config.yaml
n_layer: 9
d_model: 640
n_experts: 96
experts_per_token: 8
d_expert: 160
d_shared_expert: 256
activation: "squared_relu"
moe_layers: [0, 1, 2, 3, 4, 5, 6, 7, 8]
router_score: "sigmoid"
normalize_top_k: true
routed_scale: 2.83
balance_loss: 0.000367
balance_bias: true
router_logit_norm: 2.0
init_std_router: 0.011
lr_router: 0.000974
vocab_size: 8192
norm: "layernorm"
norm_eps: 1e-06
tie_embeddings: "early"
optimizer: "soap_variant"
lr: 0.0014
beta1: 0.95
beta2: 0.99
grad_clip: 0.5
batch_tokens: 65536
seq_len: 512
train_tokens: 1144000000
steps: 17457
dataset: "wikipedia_en"
Below are experts of layer 3 (counted from 0) of a mixture-of-experts language model. Rows are named up (a neuron's input weights, with its number) and show model dimensions 160-319. Each number is 128 + 32 x the weight over its row's rms, rounded and kept within 0 to 255. Numbers have three digits each.
Before each expert's rows: a language model's description of what the expert responds to. This comes from a sample of Wikipedia text that the model never trained on.

# expert 28
It responds to: Common English first names (John, William, George) and name pieces, plus empty or double-space table cells in election and results tables.
up0:157132131098160116105069135133186145115115209149120181118106152148135139114136128167149161178150118094215132114100133120086144161138119115160123174014186119171131206101084205071085123117112134075158131153109127119161135086111136130217141131076115097165061118084139135108144191095136141135130173126138141100091063110115070109091143120148136097088100096091159081151151176127145118093106147163130093212166092167090115150103127135101137156132144118147091150102120121130178157129127160
up1:121113104131109084097138170118173158154136153089119139176175106144195099091169150149232194154156153130151152155095134105156124114203152177133118147153098107120118137151148095095069165124092155168119132135096121068124129135152173115141125166097097091145134130093076149123136129088170124050106078147119114096163139152099163158113127105133115121138116078098118062124113058036144182134072092137117117164103167101173139149095134130130178158133095113152139158066070097142056105114155143
up2:109107173133042188129120125124105137131192157175131113106146176161172104135107114142138163124097113097087135111084110150103136129127115161184116102088169141117140117107128096176133102079150157052143082195107157118127105069140097172178102153137148121105108147125146127118160100136120161115151150124120140149161121154084154119084092063168132121104135087167138148133114135118141169135117137170116179103098068108157096161144158077117120217189114082135141141164085077166139122135139106
up3:135170130156091126096138150151101107108177139224066079115112159073117147086156122118151142131170095119123145094106119113169122103176132112116199113102180108160107169124111090167154114147161113175069103109129080121141136137140138123128150149118113105118117155147150177088212127173120144118125165139178090103149157159158116179132089127112144154080113149167073166149160100098141139211154108123109139104094112136118119139129142094126106143123102183175099193132113148123082138162183181
up4:113119131092126139113091098152164131099143118089128193125208203142132137081133143106107145092099179111114116118143137154141052116137131075132140120125072098133127109114126122159070152120100134132166155137081147104124104153148096149131086136123112088110122171096171164109108116185115156125161166139125146081162141125054153092113127088080082169142050125172103098164116112123124140131092103110142031159128104163178088128101202202093092088131141179133095192115105134106147198158123175
up5:153069110096107173130096124070139145120123158073119163135110133184080142152146150134105189162097095134120122160082124176134143107089166059150138190086139187142126179120183121147103120151120132118185121116085114197179126139129142135148073100190153117169104158112111133110132109139173107111083097186087167097130055121132138141189148119165136096077102086178094114202171119132182116128123136156125108098120073116089106147167142090116071150118136111083128167128163128116120118119150070
up6:174131132111207118126096162103158087112100138069099156108185132123088107149083111163158089110156092070131125164074177105094037213170132161103125133148114124132135126135128146150155112118080120108130114185142103101164106125118105178170069093140194130161141099173064166057121164062127111119140144146092146146141141157152119164118128138170151130103098140100091174091087061115144230170192142154112126108096149133106174159129198130185092174076208171109113168088162068142107139164110084
up7:142125164095102100192115091127112116082140158072124087084115102108129127128166166102169133177163125119144064113118172144184155183160098134101162151098149139066084175136118107117149132163121134093157142149161133103155134147161141177114089129119153137130178123128091145105159105126127105153139123102150146099078114201104120170165096182095137190099146097136084173165165130087139107150142140141130103128102160100123142145137132144092148165174142146066145179137133094177087121113143082
up8:173154123101110129098089117143201101108059116146103151112144077101104150087145145081139088096144135095183110116154136134118136173180145109190077193160149193139109145089122116157132112146152152145123159130038106124091145071114051175157137161093131120132133122143127179120142109126143205141136143042096102132078084098074137133091114148108091199087133118133152123141150131136210138206125137209165136124156153159188147123156163147129113089090170128156168141166138178139167136129155178
up9:135095147098139100157064123105182120130130156112151110098121150179122155136127113113170063146115131103089133177116186137091181150113147071129077090128151066157117064138108170151129101134099145143136061123106183128085111115123064102180122128115102175088109124072134152122128132128111145145129130143157088078157098121144133124140044118106097111069179133179066109205115102144157185138132152109128102074113110138141128148064129141099158168134145137118109155137157111120118093136132129
up10:091054093122113160056090149147140123118156109137145158196116113116148143133135087178150178127113111122109072169091112168092121136144143155088170114150117075129165121127185164099119116077217127102116173122082125094117125121135086130139091096143167185092146114193137136051113093135095120110099201070108136138144131146119136142076122092131164074148124067081120084176137082172173162185161132155133106089111152093130128128089163137098109188082124162099115149128169110148117150130162145
up11:147126157096196108122117154094155123101162163166121162152085089159201148099124172160114106124149046107130088101164100092149096157077168112202091131139123187162177103174127143152104160105138168128141105147073174071095145135097184117113111074131207162093100160109136158165108167094125137142103075191094149113133104132121141129138093099129169199088145156163077182127210192148143082119114133136148133097146079075098168174171115122125156148132080092157128125055074184113137097091156131
up12:084110109111157144130076188101126126192130116195099090200129168127164152135095161179155131183149191159057096147064115130121154103117153129105123148152106113099115153114149139123139099107129153099102082130171174093156140094095107154115103162117171103079148150154098143117139083161113185124093138145142120165088136161113077087124145135159147147108124135143154156097135131097144113129108114103138095105142119109081116177103129134135141153125152121130191200123129111147128201192143121
up13:170095148105123076161145100126131136130155132125159076146161130105174143187158160172141093140135105153139159121118122125147076092117077042159072174167123119107052081097181169087123095073132167103121183123126080123145118145112161196181123155130147137196118147155154127140157143131122174119150180112159124163114091133154101100178129117118090189104126118105183130104085187169194140126073104067230104141140140167082098119124148138150124159186154109126135132151139146151102123172109092
up14:127101135117066127100100141156089127133112095214081134085046108158139152092171117150086136140126156144147160167157137128166160156116130073083115097140116102139089140097116136176156088111143132119151163143137165082127170164095088138105111113065138099124165102164116145130125117147131177102114145193165144146150119136117165145141063112183145161119137176168165096085082152110148138166108131151100107117139210120153196155135131097145109153179086158069198130100148124191171106155121157
up15:139123129141068124072090148166147164142133156115073173132099117095134203129117097104107171100105148093139036106089126124104129129081180148128126129079145074088093090125070117098115091234142141178154096183110112148099149120140149085115140134207082135104129163089141163125106104100070123145144128131099220137137131173155153112157132142099148163183150132132086108134168104121154123145129126123121112088155099141143115099151154189138116155141084182134107144113152136128130138150127203
up16:125156107173144109106166092115121158092156081124094104130106159116092084140171147106201104163104097107097150124111151110059132134124166102086164038109138174168136140089204092036043101129099121112165169153050117072137135083135129147207105154182153140170117136058135147123127142162142074190104143109118104129076095140174098138065113115174081124189101161139144137128095108138124060113145086125112159087131132169082114127125138076156118111093168152127154182139124156138112119179132184
up17:135165109139121122108121133111152085087176130162146161154114163140144114135112067123127137147109132090100133141092101088166108109111166140109130128125160158085139186119104133154092158100090154199109097140171072124100130127163062147151157132126118114169173131140122151075197144151143120113168135120163126085163139182146137134121122152114103120125158171147115176134216123133121128157116166115193099130110119104153150139078156146114143184153154190125182174159115146128167143125155119
up18:094125142133150145134084124203149140193135141123155131084091096126143115156082101140089203186159165133110138158148057094129178127074097090203146119141106172089200142197173158073151088111196148150080107172147137131139163149138119118134144117191128168093128112122098119091022151109114117119148121142162097112159044135122119127127159112154175108118119116135084111130125139090188144175126140097121124184122130144161112090147174193146129130085127158099156171068145075117133117127136113
up19:177141146139132165144155146153133183117155124078168136121114089068113081090104116130181132149077126143120101081187117116047123072142170210190163113156187151107161123098092109148118132094149123094122134124088156160161168130165101165119153122108146081185160113159212181170153194178145109103117122174155111147138123164079085149124162113120129127137108130162099107081110176094135059114116130154098152122217148159105108104163132141166143189100142128098204201131088147136101110143075127
up20:183157120086224111059126159110113115114110137102101144207158151136138094109129158140113121160170157164077150095087136166136165121120182165046198136121100162117177069157157110109094103113079116114130119130139116161051166157110167075132110130126138119139178146088168157141137128087121144127178109154158075120103101140137132157092165114203123138069166175134140145159194059068150123114036150115121169104113137173146103149060123093114115128135106137125134135151112128171116136126145128
up21:085188144053136127107160126131180182087100169113118124143110109131137161151127107181159152175130147098118178147070136126154120115121149166169181137152167152163122109161131127126150148166175091106158102143080078149138163200139097106093138147106136196129095098084099126115113157100076149069081074122149135125126157054139129162032109111150122149094097110097123098107074146111171174132190137105138090123098131162096125153113165132148133105067141109139140166124129135145101096101083093
up22:120100169123138108074185082137147185156097136099129151110143157102140219134088109129135134140119161117124118128089117131159141134149066161124124208126147116088161131116165178132170104059142106078088107158159090112155121136175086132113146134147140097173083120102100141198132141071119065098078070129186154113181103131089123100077113093125091083139057101119150077130155130132157155073119100144171146166177087141170136173122090080131128194129132126113178161112112122183086091093136087
up23:135115108135162162081142170111139136102131133113120149135136151171188194172070122178125109136143084070131114150146210076086110161114166133139135178160124182118160139167102064151092098159146153095150151128106113096135149176179093109171075151141106141149168151105120181155146106137159143145101157189179076125140120136159072139131093144126105188128099109108135093183137159111193145156107126063140176130149091070182199165144086130081133114174098098160179135149124166108119211154116111
up24:133136118086165118164140118137136161114132148155178160147184094110088099097110156083085136061132111059091128150096116144104067106160169138102170145145110167117145093097093065124140127161126058103188146097119134148156135168112097140053112128158184131120092144116157178133164116107097133163135123102138112133191087150076083169103147036166145160147120082128077151103117136121125131099140136121148090140096096092102170051151160180176107094129121153096163136094118177147142105132092097
up25:149080146097187099166115153145135193150125164128160123121135220127162132064161163109107149155143099127115085127146129056140090169136162107184146165086127096115132094137118078107184098169204140141153098139156132123146093037154088167162086118173187119092191150109120144129158118124058106138085158116118144180131115164061178146105092083124126158151098153168084123119159164152117119111139112141147088182127098200132131113105109120153150122161090078140134168139162089186133128150162161
up26:175124128132146155161176132122145164157137141121137158173124141102138145150152140157124102117179217209177161084173087177182109191129145177141110158112128077056097136099092162107132070191118166142113100128139077106123142140116183105157090128141101102121136188097125104124143127137072152140143175131092127154172145115087086151133154097150111135124096146207071104143075095161134125159073142149094107149123128117118163173151134131101065152161188093066123167096149140098157159140091151

# expert 40
It responds to: Copulas, auxiliaries and subject pronouns in running prose, such as is, was, has, it, he, not, still.
up0:142099086130115189107151137091063169121118118105145136144075150115152097160107171095161110083142218140155145113154133126090188146124151143178124079139094112162133165093095154132167162130113145118120085080077093101140219131129141135143112098089106152141111113139090181099137091121111085144143079139190151154131076096074117088146097125112138139162139148070121120155147146151125201120142118175137162138111087128113096091137158047148077186038122145155147169088197140159134119080096114
up1:188159078157107177102100089133100116180118123139147082148113126125178128137121099081102106152194111133092122149091132088108115126120130090136110137117105111175176156146111094095089182046179087107110117143158120176133115096095092118147098129159154105180095121128117123078124095158108084109131139126103116149140130158085087178097078074165117132118057141113130114122113110094116073182130162135154111161159122141117112168131114190082154149122096130103081123099107172184070114187108118
up2:117108093116177126148097147154118115133105054124117089134147129068122092099088128054127155171119143038102138159156109044126116099082137148165124153097080098099111055171074176158138176105089143161124162080102160168097173088146153157115107105108103127183097150051115158154106201113126165154174200095085156102132116195115075130181147161121141133162165096149199113146159183105101071192055116120166157134118126157117117098136183181134141070183147100140114161175144112111145099109122092
up3:143098143100173165148133175163099160166133100102111143140126165104108088150150113150155065090141156071155175179125109141127125162093178092155111154101150145101123117138147084067117111156093154155112135131116148106111106133155151148174153065113123133108120162092173108094107140135130110111132162127075137155158111190095166105105150125194084120159107052125097094103110124094066110163064145155120143175105097200114180192123160183114104110111143179124136134074106121097080050125123163
up4:125151119109016114156148112126122163185133137090099149079129162150097141140105130151202149112157132137148140148103110089089179075137196094135114170089124022144134160144143178140098137211084159165125093120091123125146150088141143136133144155089092151095083124098145137174075110154184093144145141116109099077084080136146090086112102167174118143099102142132124133090156121156122102129099132105102134138103114137089067190125115149082115160100111105180163143099101107148166090157086141
up5:119138094113072113168117154111147173084124157136149130123119051092067107139136126103104126168130116156080147156066147089110089125142167172178086166126151124136134167122093187160138191082062129131100114067117133153168104095124121166137108178126129141166146135079120130063143120169127179136151153115152140123150169129145118112196172122105173093101119128159110137079026152101100140176162120094152164100158149050141155093117058111133155110155100150191227170141040134165136180108085092
up6:135155098163108099150143151164125167121137165123114194108100150116148139143095109127113125094102143130119111155166165197124128102087196085127121145114117086137184148153151128123131167170151150178162134132159142121202117131134153059117091174112088083166072101086149175105071128155125183139116191083077188128097101171149104136119184138135122133081117146086100153127153168092102095145105083142156089152160098123150113115136127126120140085129142105070110157121128084106098094093088075
up7:154140095151085206147137105138159146179079115061143092144106143138132081089091122141093092077198129164078091120182135133123138177150138104151180182127079139172207107159132146119106162112122117137162140118130102101114141165090123134134201129115126127095140121123173169091105140086155166135158121110106187143222135131089134171121134150118115158094115170151100187187137128111165078234124125135126194154133114141154115079156161124081160098133080144087166122109093190118163177143172096
up8:144103093150142146201152136133107139132164179123139129174138114090148094137085164112180166130080159132104154138149087119150169153143104121130119100094171128112145193086175099107165148126107123076146130097157145148118152143134180202129114097135098140106117131123136184127125150177136135122100126107083203181174168121132170123108119073146167172166113143103099063137132141076156148151109103117126110078164120118148133096145111104102089054146064182110104152116212164187167120107094103
up9:111165167144108101154096124108121157112110099111186168130100143133076095142096199197098100076108118148084111166185109082106098176102184195123127061110176095084140082134171147135150177105118168087148166137197146153175155103171143129195108137096075172157100117164147137103154123069074158143165122127106166120130143170118132107124153099149134161156115084108179114128122172106121111160080140041156104113100091114138133163156103157112156208107138136071119185144128066137109136145149096
up10:124094147158155166158131141118101135138101090117103085079052125150132120112115109128106132101120127123129163129147174122132128063132172131168122133126133102072164088144146157180125213142118132126094088151129134109138145099108177126167100106114135131127117145060162147113133079121151097189122135119135129131154144122123123078112162115129090124082133201150103155220161115120133099131137137139117099089142161164098061104155111120128130127077142121182167134145113138173172169106076053
up11:131135125131127132133106126107165154112082127138137089125122137139170127134124087189163136184168086158190199133152137126119141144123193191138071114128161161152139123126126061130160166190037099144166109124070130067113133177182098149179098103066149126125189093124167104112103097152082127170152157072094111160159070110111113123134128132134143161102115174181120184130135162058131142145106078100069082142088105172133139143144133127120090117094092071123175183168140109133132136150124116
up12:113096074072080158091099087111164228079089182129104123186109084162097127061149111153144102112094073177148091178122140110130129125102196196132103151126150095107109094115101124151136151146110171166133073092092084146095134165147142141095147160083091181126141161124105138110142172161160140129142118094127168146101157138180128073106110089230096089151168150140131107093183070119104116119143091106113170133165160068063108132130102120125088159093139132143121185127142130157151117116084105
up13:156160119169126131120147150144109136073094149157096165096169139125157092102135079093128108108142102170134072142110137066046099142151131110149132146076116122096165163121157091135118140097119124117111085117083124124157135129168119113138240115144090105141150160181151129095122141183110168144169114104108155160067153143139131107105134130072057108136117125124154078140088154106174137088123133117119158126097167197032089134103151188095093113132160122183190165119134132131093155154111131
up14:137160108103094114175098154141118182148153112083171092070193162084105121100147161108126106151107112130070057195152170129096087151085149136183086081090048148171078114165123095163134164097127162106129121098159128138124127144163115125164120157154175150129098121117126129133112117169122109111155126092147107082113115123073080145136137073166137096140122108149129136145122135104170097102080188155129047145122089211126157148121169147129115169132101085143094133155144118134139096132127056
up15:106124150122140128138091130144153103062118171102155157079130189106137150101145115107171132096131137115145159186085127127107186127168098177117098092053115128106103138106126076153090157122066165169164122127131170123145179142124154071098132093187141106138142137166136097136132140204139147170124094072089162143136172133081172121118110074093153120154183109101081089087157104158108118186132144136230158087108136094082195152117107134136134139160116150143130163160200123060111139097115121
up16:149152168094073202137132134162162180107126096138169075113132139140148145152106150082162178207091122138121124114143139109083110204180088105203090103129093105120124106080121130128132109082175148163176159080104155101095095113111094146102116121130139151153122127080094115116137032152140142140118096093091085155070166088122100175100079085135146092143100172173122099116107147107143098097102145149159108112108099143137135075127151109114155153149135107125090160161147131081134111154133071
up17:087150120075139096134134148127122159091155111122091080108145108094142136154118121126165150149039081116133151150149109098159158107153120140179054154090128139096153125157165174142170089118190192102120132145120123141149149225108122092136063179144128087111043092114175118161124135178118168087157116131116126180156135155089091138123077071079132099148119069142048125124106103091135157090089087132157096132117113144161185139120102114124113156092109183050137124121103132112130098128202135
up18:167168132104100159133161138095129121166162123167085106140121124138084191132129182159215151119145146154128121157162105086128093125132090120128136121128099113115168110114108156103116125126147092101113111109122155172086134145125116089051091117067125143122110174162096142112196069148090094105089170161065132156191111170104106157153100150090101175126146160147189098165182077139105138120120114104048110120159093106095125083137121124187149189122154137176115174115113132094195107118103163
up19:129090140073152169160119165099170133136129084158083175079137187152098112086137121148176148139201091151125169102136114145113098155146117175180167179096169115103124117110059128061152225094108123129131129077178169133086146172130129099146109142151142110119141123166109122119066162154080138151157135066151208063131119164146165150104141134140097144124147098127089106130151149151164097117084113084129092084092170167111126157167170187111154114115104134115112177109131149127122059187133133
up20:076148126122111203190085148128172144057079189199125195122078159102109146144094128123139129129152120173129132214116138124101144090157167109151093163078124157154169128090092212137188154139097157109161136159103161101108107162115132138066103180187087163150077141148131113171100137142111150074155107114085077176104168166170156192126172149105066147097098146117168069128151125132139146118084112104159127155136090107097178145137138177109108138190102071104155205107114106147098168113075086
up21:117060110138130133173189105112128176162102116120198100119081086139154051149094177135173125167185056109144164213172133101120133114134161160161086152156120173193110069100136099104138103117202126172172163095117095126103096144132095140125198126059150127135138131114102153140130109164127139089164170166121158133140079125111097110122148088143124131110070134148106184139123097098114106128068077135108085135129076162107166110162109119134155147121188081088134131160163180141123099119140139
up22:120133165082062222114157152165122126135071119137124061155126144171121147109057142160144144113126142062115140178071115105075101179133129120117126148097111138121130124125136185126155194113123179141086108109168130091164152119122099102119161134130154139113067121142131128140078107120060146179125131128115187154182129129172070176097113096145127176089097153121106123103188066093153152162160102135100113122121146124119125148137127193141110057058136152077114137133167171092036106097148102
up23:059126132115135151131141105099132157189174157114087131120149114123147107128133099154100138125217082152137173116111190144119109113127131140117122104145130107171165067132147098142129145134065198111149107140088102129133064104165169112133119146162092167142149100053104184078135090168076077187140164141093153150187114075168144123087118074080108178110112175065156189081097115116128117138106191163140108091109140127151119120134212133122074133155090155113141161131153160155151108167113042
up24:185108165111139127159049125118157148138121101136188119158143082115129106116095100125194171162142136158101077196103168109115130236165138140097098101129117090093073070082146090098094161069203123154129152120122145115103123148172146134116151128163081019109121142129087136053111119088159163119119131119106134102113168155106159122117110127141132136123109113123134138092142197103142102121106192136239127179131116109047141122089148175148083149097071122153077152122081129156145032081151108
up25:121087137145147126111143094061154137131172199069136107133117102092174168132065150075147117170111213095105131139113113117149097146152147100179139131114110058165170090148107098172185149157137137169137140128069144144131182098056138124112124145143126153163086064188098125096108078147026139190069117114179101136120210075181103146113096095100138139153102073112155214114146172108132152124114145131135111076065111120068143134145090138081089183165109143077190167128166126162124112112130170
up26:104104098082109124096083181150108140136139147121107126112131094138092139142102150117100151132135144121152160161182136155067112136120154140113158111086114077125131143136143134099104149151106160133133144087096130122161178136119118171127116122185099126154091122134124108126115163124098165059070045172160106117132130135142106137087147095121104126214115092117146129177167121084168181144077103151145145135150129086143160088123166080092141126102118078144181170093131135116169147118116114

# expert 27
It responds to: Finite verbs and auxiliaries right after a subject, such as was, is, were, had, been, and past-tense verbs like began, left, resigned.
up0:178079121119065112101108115160096154188139107091133123123142138144135123127097152086154104153145135089125092099154111126106070111137171143138082199071130172138144103131140112127170082141114132115166132100099068120081153131118114167146119125147077091061143158084178140036105111144172096103126207124032117160141136120181127094109100107145104182105155078125179179152136164159198110104122116129090125095095097122040139149154159133107175097153093165161067123111101185159107171116130122
up1:148139108144119099180135171205113119187155111160110114163078117064103099116077127097135142179150088124155096130111066104112102126126120154130097129106094157101043132122190127150112179146153066154073131159113048169191158099079120142226129199147144124157153076163173157152142117159170146128131096134128160132153092148184061120123107147126134170085087155152086176134126052134142119074122184152108163119097082161117176154115115109109147127119105130092094154129141171102152080062097125
up2:102165129219131123179145146113135116078157122168109200072180151159150106129115114109123131105093125131131144144124137090008037120148133103183116157098074101076134137107136109151070151120090094150078120126134128141140125131137109129172131154169123112135127131142144195135164104107096099132095164138109105150129212155138110108148142194087101149072078114110124103107139067108133091139124174075199141089106148129129159157128157143108125134140110096147090189147174168193140072147100105
up3:164157122119093116126132205171081146115103062131125099142177095092131120130151135201141104173128112169094137090124057080163111100096152141069146151092133162097134162151131074125082117147094195168097104139185116180171161107126119159122121133191128150150069154065130116118154047164174112111165137136117158131166106118127115083131124042102126088153127109159143142133143150109135157125152111154162141092068134176141153137095131137108158151095120125106118167193120101129112088144076075
up4:215061089107137144135137097152131087105114083113106103162150155128140059115128081209148166151202048096108152125162154120137149081087167120093139179118116151142115094137182100103163112150114125187129146142089166126105131118147150094084151095147113126104128129150125115144185165101140194142133116064073133120160124108128106150106153111139112071104118147080083178091099114165137066157134095111167117092122116162118141143130143097136133130078147120182181138146157114115133074120128134
up5:166130146086159191129135093134081159103076129158069131107107149106111135128091098175166090137150111121093138134103214084114140145103121162101133150033162105110114109112133141153102140149122171124129188200060143136123094166137135158131109105084124084135115141110102167170193074094153083160093105121124156086130129108173152132148098110107139106137143090134102086144114090167128144103107164125124077123167102121114104107170167130191162139124134177163060125171099148155129090167114118
up6:153087046124171106129053102153118126147076140165142094128127106131088111134135141209140133173170047111152112131151072124111156121056141079129140147105148180139083161126069110119071101164108132136102076111121166100156087142055164150116163105169078138086085106140147165084149148131110197069191102159111139134153087120094085163091082164140102104132148131102101115183146156138089115121110144137125047127181109119131183090151156087103120123095153149135102194108101117165102115176136027
up7:148102133074142095121100090163102162071083106152147146148125126101084120121102080132135137164076180116095154106107122122123144165119140184099175097107090090141066108109171113143086130124172182136134132092139093096136135151124084155156101112205085176134115077124108087141150148112091099173113143115094135112172142090110154130053119161116121137150129153157106126157108108112162083162160164150146140152099139112095113107109188163088140154178100137181170156150128160084126148163134199
up8:159109117143166156177136153184116169192115163136098131149056163151078109129152172201183135091145149069135164123223166127101114098053145150145159138100096136140132169128140164085153141161151127130097107089161104122076079149132134171122139145135135154135122127110126148115138151144119148167151171114121110070098084176181129107094171093125089156150105100108184122140120119093091070125114171106113102173082138108138162198103039096158170091154137106135129155131135100185084179170114151
up9:149065088126118133054102096188083160114123149112109083103144068107118109105110162144163166153100094143156103082164104150077187128150148095166108152101144152144115090119112151161164093161147111121123106142132129147118091166095098166151140130143160105104158140143073121080115146107094118170167112079149135149153177159134094082092109119110105138130204105118119156195104076079108105127147122075102110168154151150106115128108066127157167094143113178141097214165156142169145114124145090
up10:138126172109169147108133073141064155142073131111126171142166166142103086112176089154098097140117079143142139101138078087105155137088170172146118096126060121176113128128105104099140132163109137112176109167123151146127216130151154143089152069097143098134123113100071163147195090118107140132152185159118148120142082117101103138162081073095117141160086220121108158165144109151124142162116125164088124069083142116125123064094117115138114150133170048092153149136129115101151103111121086
up11:147134192154079158155111137147165157125146119188136113066110191132173151089103105111156117100170139140108096077194120124107136163079219166153155137124082119077107149155164107086077152140101124142181133119130168112104135149175116108133113126122099104144109148075143073183145146118094063172137131176141190065075096128115152108098139126105099177107068172127113115153102068153104114117119075130158140078137087139083110120175119117153116113186091122140166201127129128129116130151106117
up12:106113094119159119207110139165110185163105144104094117147171130190134047119114161134189109176129123152141174148127155134086111146128192151115070157088134144090140110138152156114079142100085162156071139082139130074108105185164153143136140137170096152159101126159069113161075175162129124080135164157097146087085119133147139109106090126151129164130107100170109112132165164126095104110087108120137125125097125189158200171153097119108134153169114145142172178122167151111108103137188123
up13:147141132128058125155110171110148141105124113098113128068125094101099086126163094083128190149160052137181105125107044137091061138120156163161120054060126159118105157076142181180086100151134122124122111139136137138086142136126142135083114117118117132127087176125127192151187137176115096121088167115164116143151155063100124110165170109128159095142145127152155108156085103165202149137112095163194119058132125165167155122127085172109159159122133115141119164134147104127134114115160096
up14:139105117137113131123159175153179084151121138108169095173167187105111141122176126081175107134118117112087116129126114128089120106114163075161047059099145147141156127126164120138147061112105127129148179093129123135134115128164126109153150111132117134123181136059088177145144096111114045072160135146146140143104120146107157141137140110161175170130133165152093181148194197182156171129068089140113186066149095114082128115151126105158130181085098134093126135053130145146075076132137172
up15:158062155127204190146139118128155188164106131114170118158080116092151125170087115079158116123133130132076132152116153163093143128165137164116185127162136138149135076129148139133080110129119168112158129069122124119097136141103120097132121057124135176082101114092084139105100072129139138191125189172135155130120145165150063103137101099093117120147136141117142167166124102124113173147110137119101109184120174147101095131126109145097091158066163108118137195130153133164130083162146100
up16:159121115184155166113090096146156131110115158105118153123099139099051026177085135180130135160105141118053141156117134132142077152135175119111143137084144126151071158107120093113108092112109189123127140113046156125134167167112120061118098110116094130177099065183112133068171102092097075116188111123109167103140089180082072119140090140132132124126174153132140128180096094149176137106129161187123176077096159115101144172187062103102098161130119151139133187147094172177073083093172067
up17:151062150205033113172101168162130157142145114148110133113089169143141112132122123148159157145081137172114155154093091137114150147068113165064152161066123074086125090102170118118172114094149137130125091116144103139139143140131146157126113174125094127130124127143186172121114105144098187135105105111102151137103138103074102129153102156120097114161127107107163127130109134095129139166127099170158143106107177183141122154089183093084103143190142157083148144146118123169100064156167167
up18:166086066104106111054093173037130145144104119148135133112122155081132105100141132165164142137157102092105127079106089091130074104169215123077155098027125120107127079127167127154161079183130111166137098117142167119110126089128138144180115107156159141115137122162104151089169135111117178128085126095120137117153063143133063111157153172148157128140098115136100102140089055142140064202135116133084126131069130086078123114154133115116111153114162138121180119155127160123076103118105118
up19:113171084176146164138103172173133133185127152145076118131152117097099119148120087091128117168145108056126112146161134132144129137106143153167103115043064105113145129200118103152115150212125168189119147125094123199105133116069118126119104114168091120153148119097125119079177166088107174150133159117095159105112107128145134156152179054199146114104133117169123191165116151127163104130139203108093122074114134172110186118164111136099129103153040160117097138099115134095071178105149144
up20:149146196132114186157202127147115116085096125094125134181083155140128093118106132153098131119073092107130091108136084127137123095086178125196174067133128121152112092149135166126144136083166085096152120139116113074080166144055074127144121131157106126135111116088130099170115107074152139142148162165092222136139165070152112126091125123196201134133083108140122203164161095123165136154105086111096130083153137143130198133146106090096136101085163178145193161081117184123121175147149128
up21:124118127142075148102139117128115147135130216100113156123131075043149077143136129118131088136096112123146126090139102103072173156125091129128106077073115077158108092125116092141148125169115154168148127081060103133141138127137149111050152138101092168200155142091096140132083129127120152181123087118136148190078132107097073138077101099161104082153166206078086143104102122153170118099094080205109162146141090177136182162202082079083109139150128157125173185164094177101100134178153148
up22:102141129159127177088070088169117142165141184170067106070147171110088112103106142127163121128100152107107056128174190126121138172092176105179071066122060131123074139088138131136089174142117110102175123103135202146129173155168146145211074110129132111163144140118150136089069157150122124139106134121099071104075172122137148108129119088168114081115110084121139107150126155116113107126070109104145109075109125109099139153163136095133093188111183135108066170116123112115097073088143128
up23:124155166110152094116110134180135152141112115142130089157088109093101117145064086163113160102126141109122140114122092108124133132137090156086143104112099142195158112121136133132093130104175146142159158097159070120096129166183088104151133142128115128102148147184123201103140137123145089122093118182123164110127170183112078119124155148144089093126112105141157134134152183105099172150085096160122163107187195171157088102187116113126119114210076125126123161137149210084125117176139127
up24:115118137107143182112193162157083131118127102088116168146093170100127151068122125108145170081130135062075142136162116212118162150159151142158072108088162153199132130179191084125162136143111117113147139196089155140134120115126157102082142135140072096117070109092148159081134130082107169131147136112098177122187156139154079161183115087158150165137103129143115151144159154106179114136126116148152110099154117127108113065100113120135113119118102108119151191109149151146118066130185168
up25:087162111147119184134177119162084071095143145112131099149094099080145102134136134147146157147106158074087137151136120138158135143125170104176099085090121153113122114122186176142047154100095152139142147200109094131073064184105111131137092149145052069133111123119141116104124139081087097178132111088119076111079104160182180091163083110149126080094127094134105095122124116150088199136080108120114154119143116166128137137147124120156138162113126116143159168092091158141110107132119085
up26:140098120116130080094076134168149131127150153111120113125126127104092055110094121148122172126115096119110148058116094201082155098151128112185134142057114152106142077127119127142112095123115158197163144158081107129125130153174084172034117215094146129142127178093154145136105090148082074111164133077144126097109120154186090025122185079141094063139131124192140148145070110138127127120113173113126127100135116098085191085182145146197134075082138082143129161091142148096135130106158087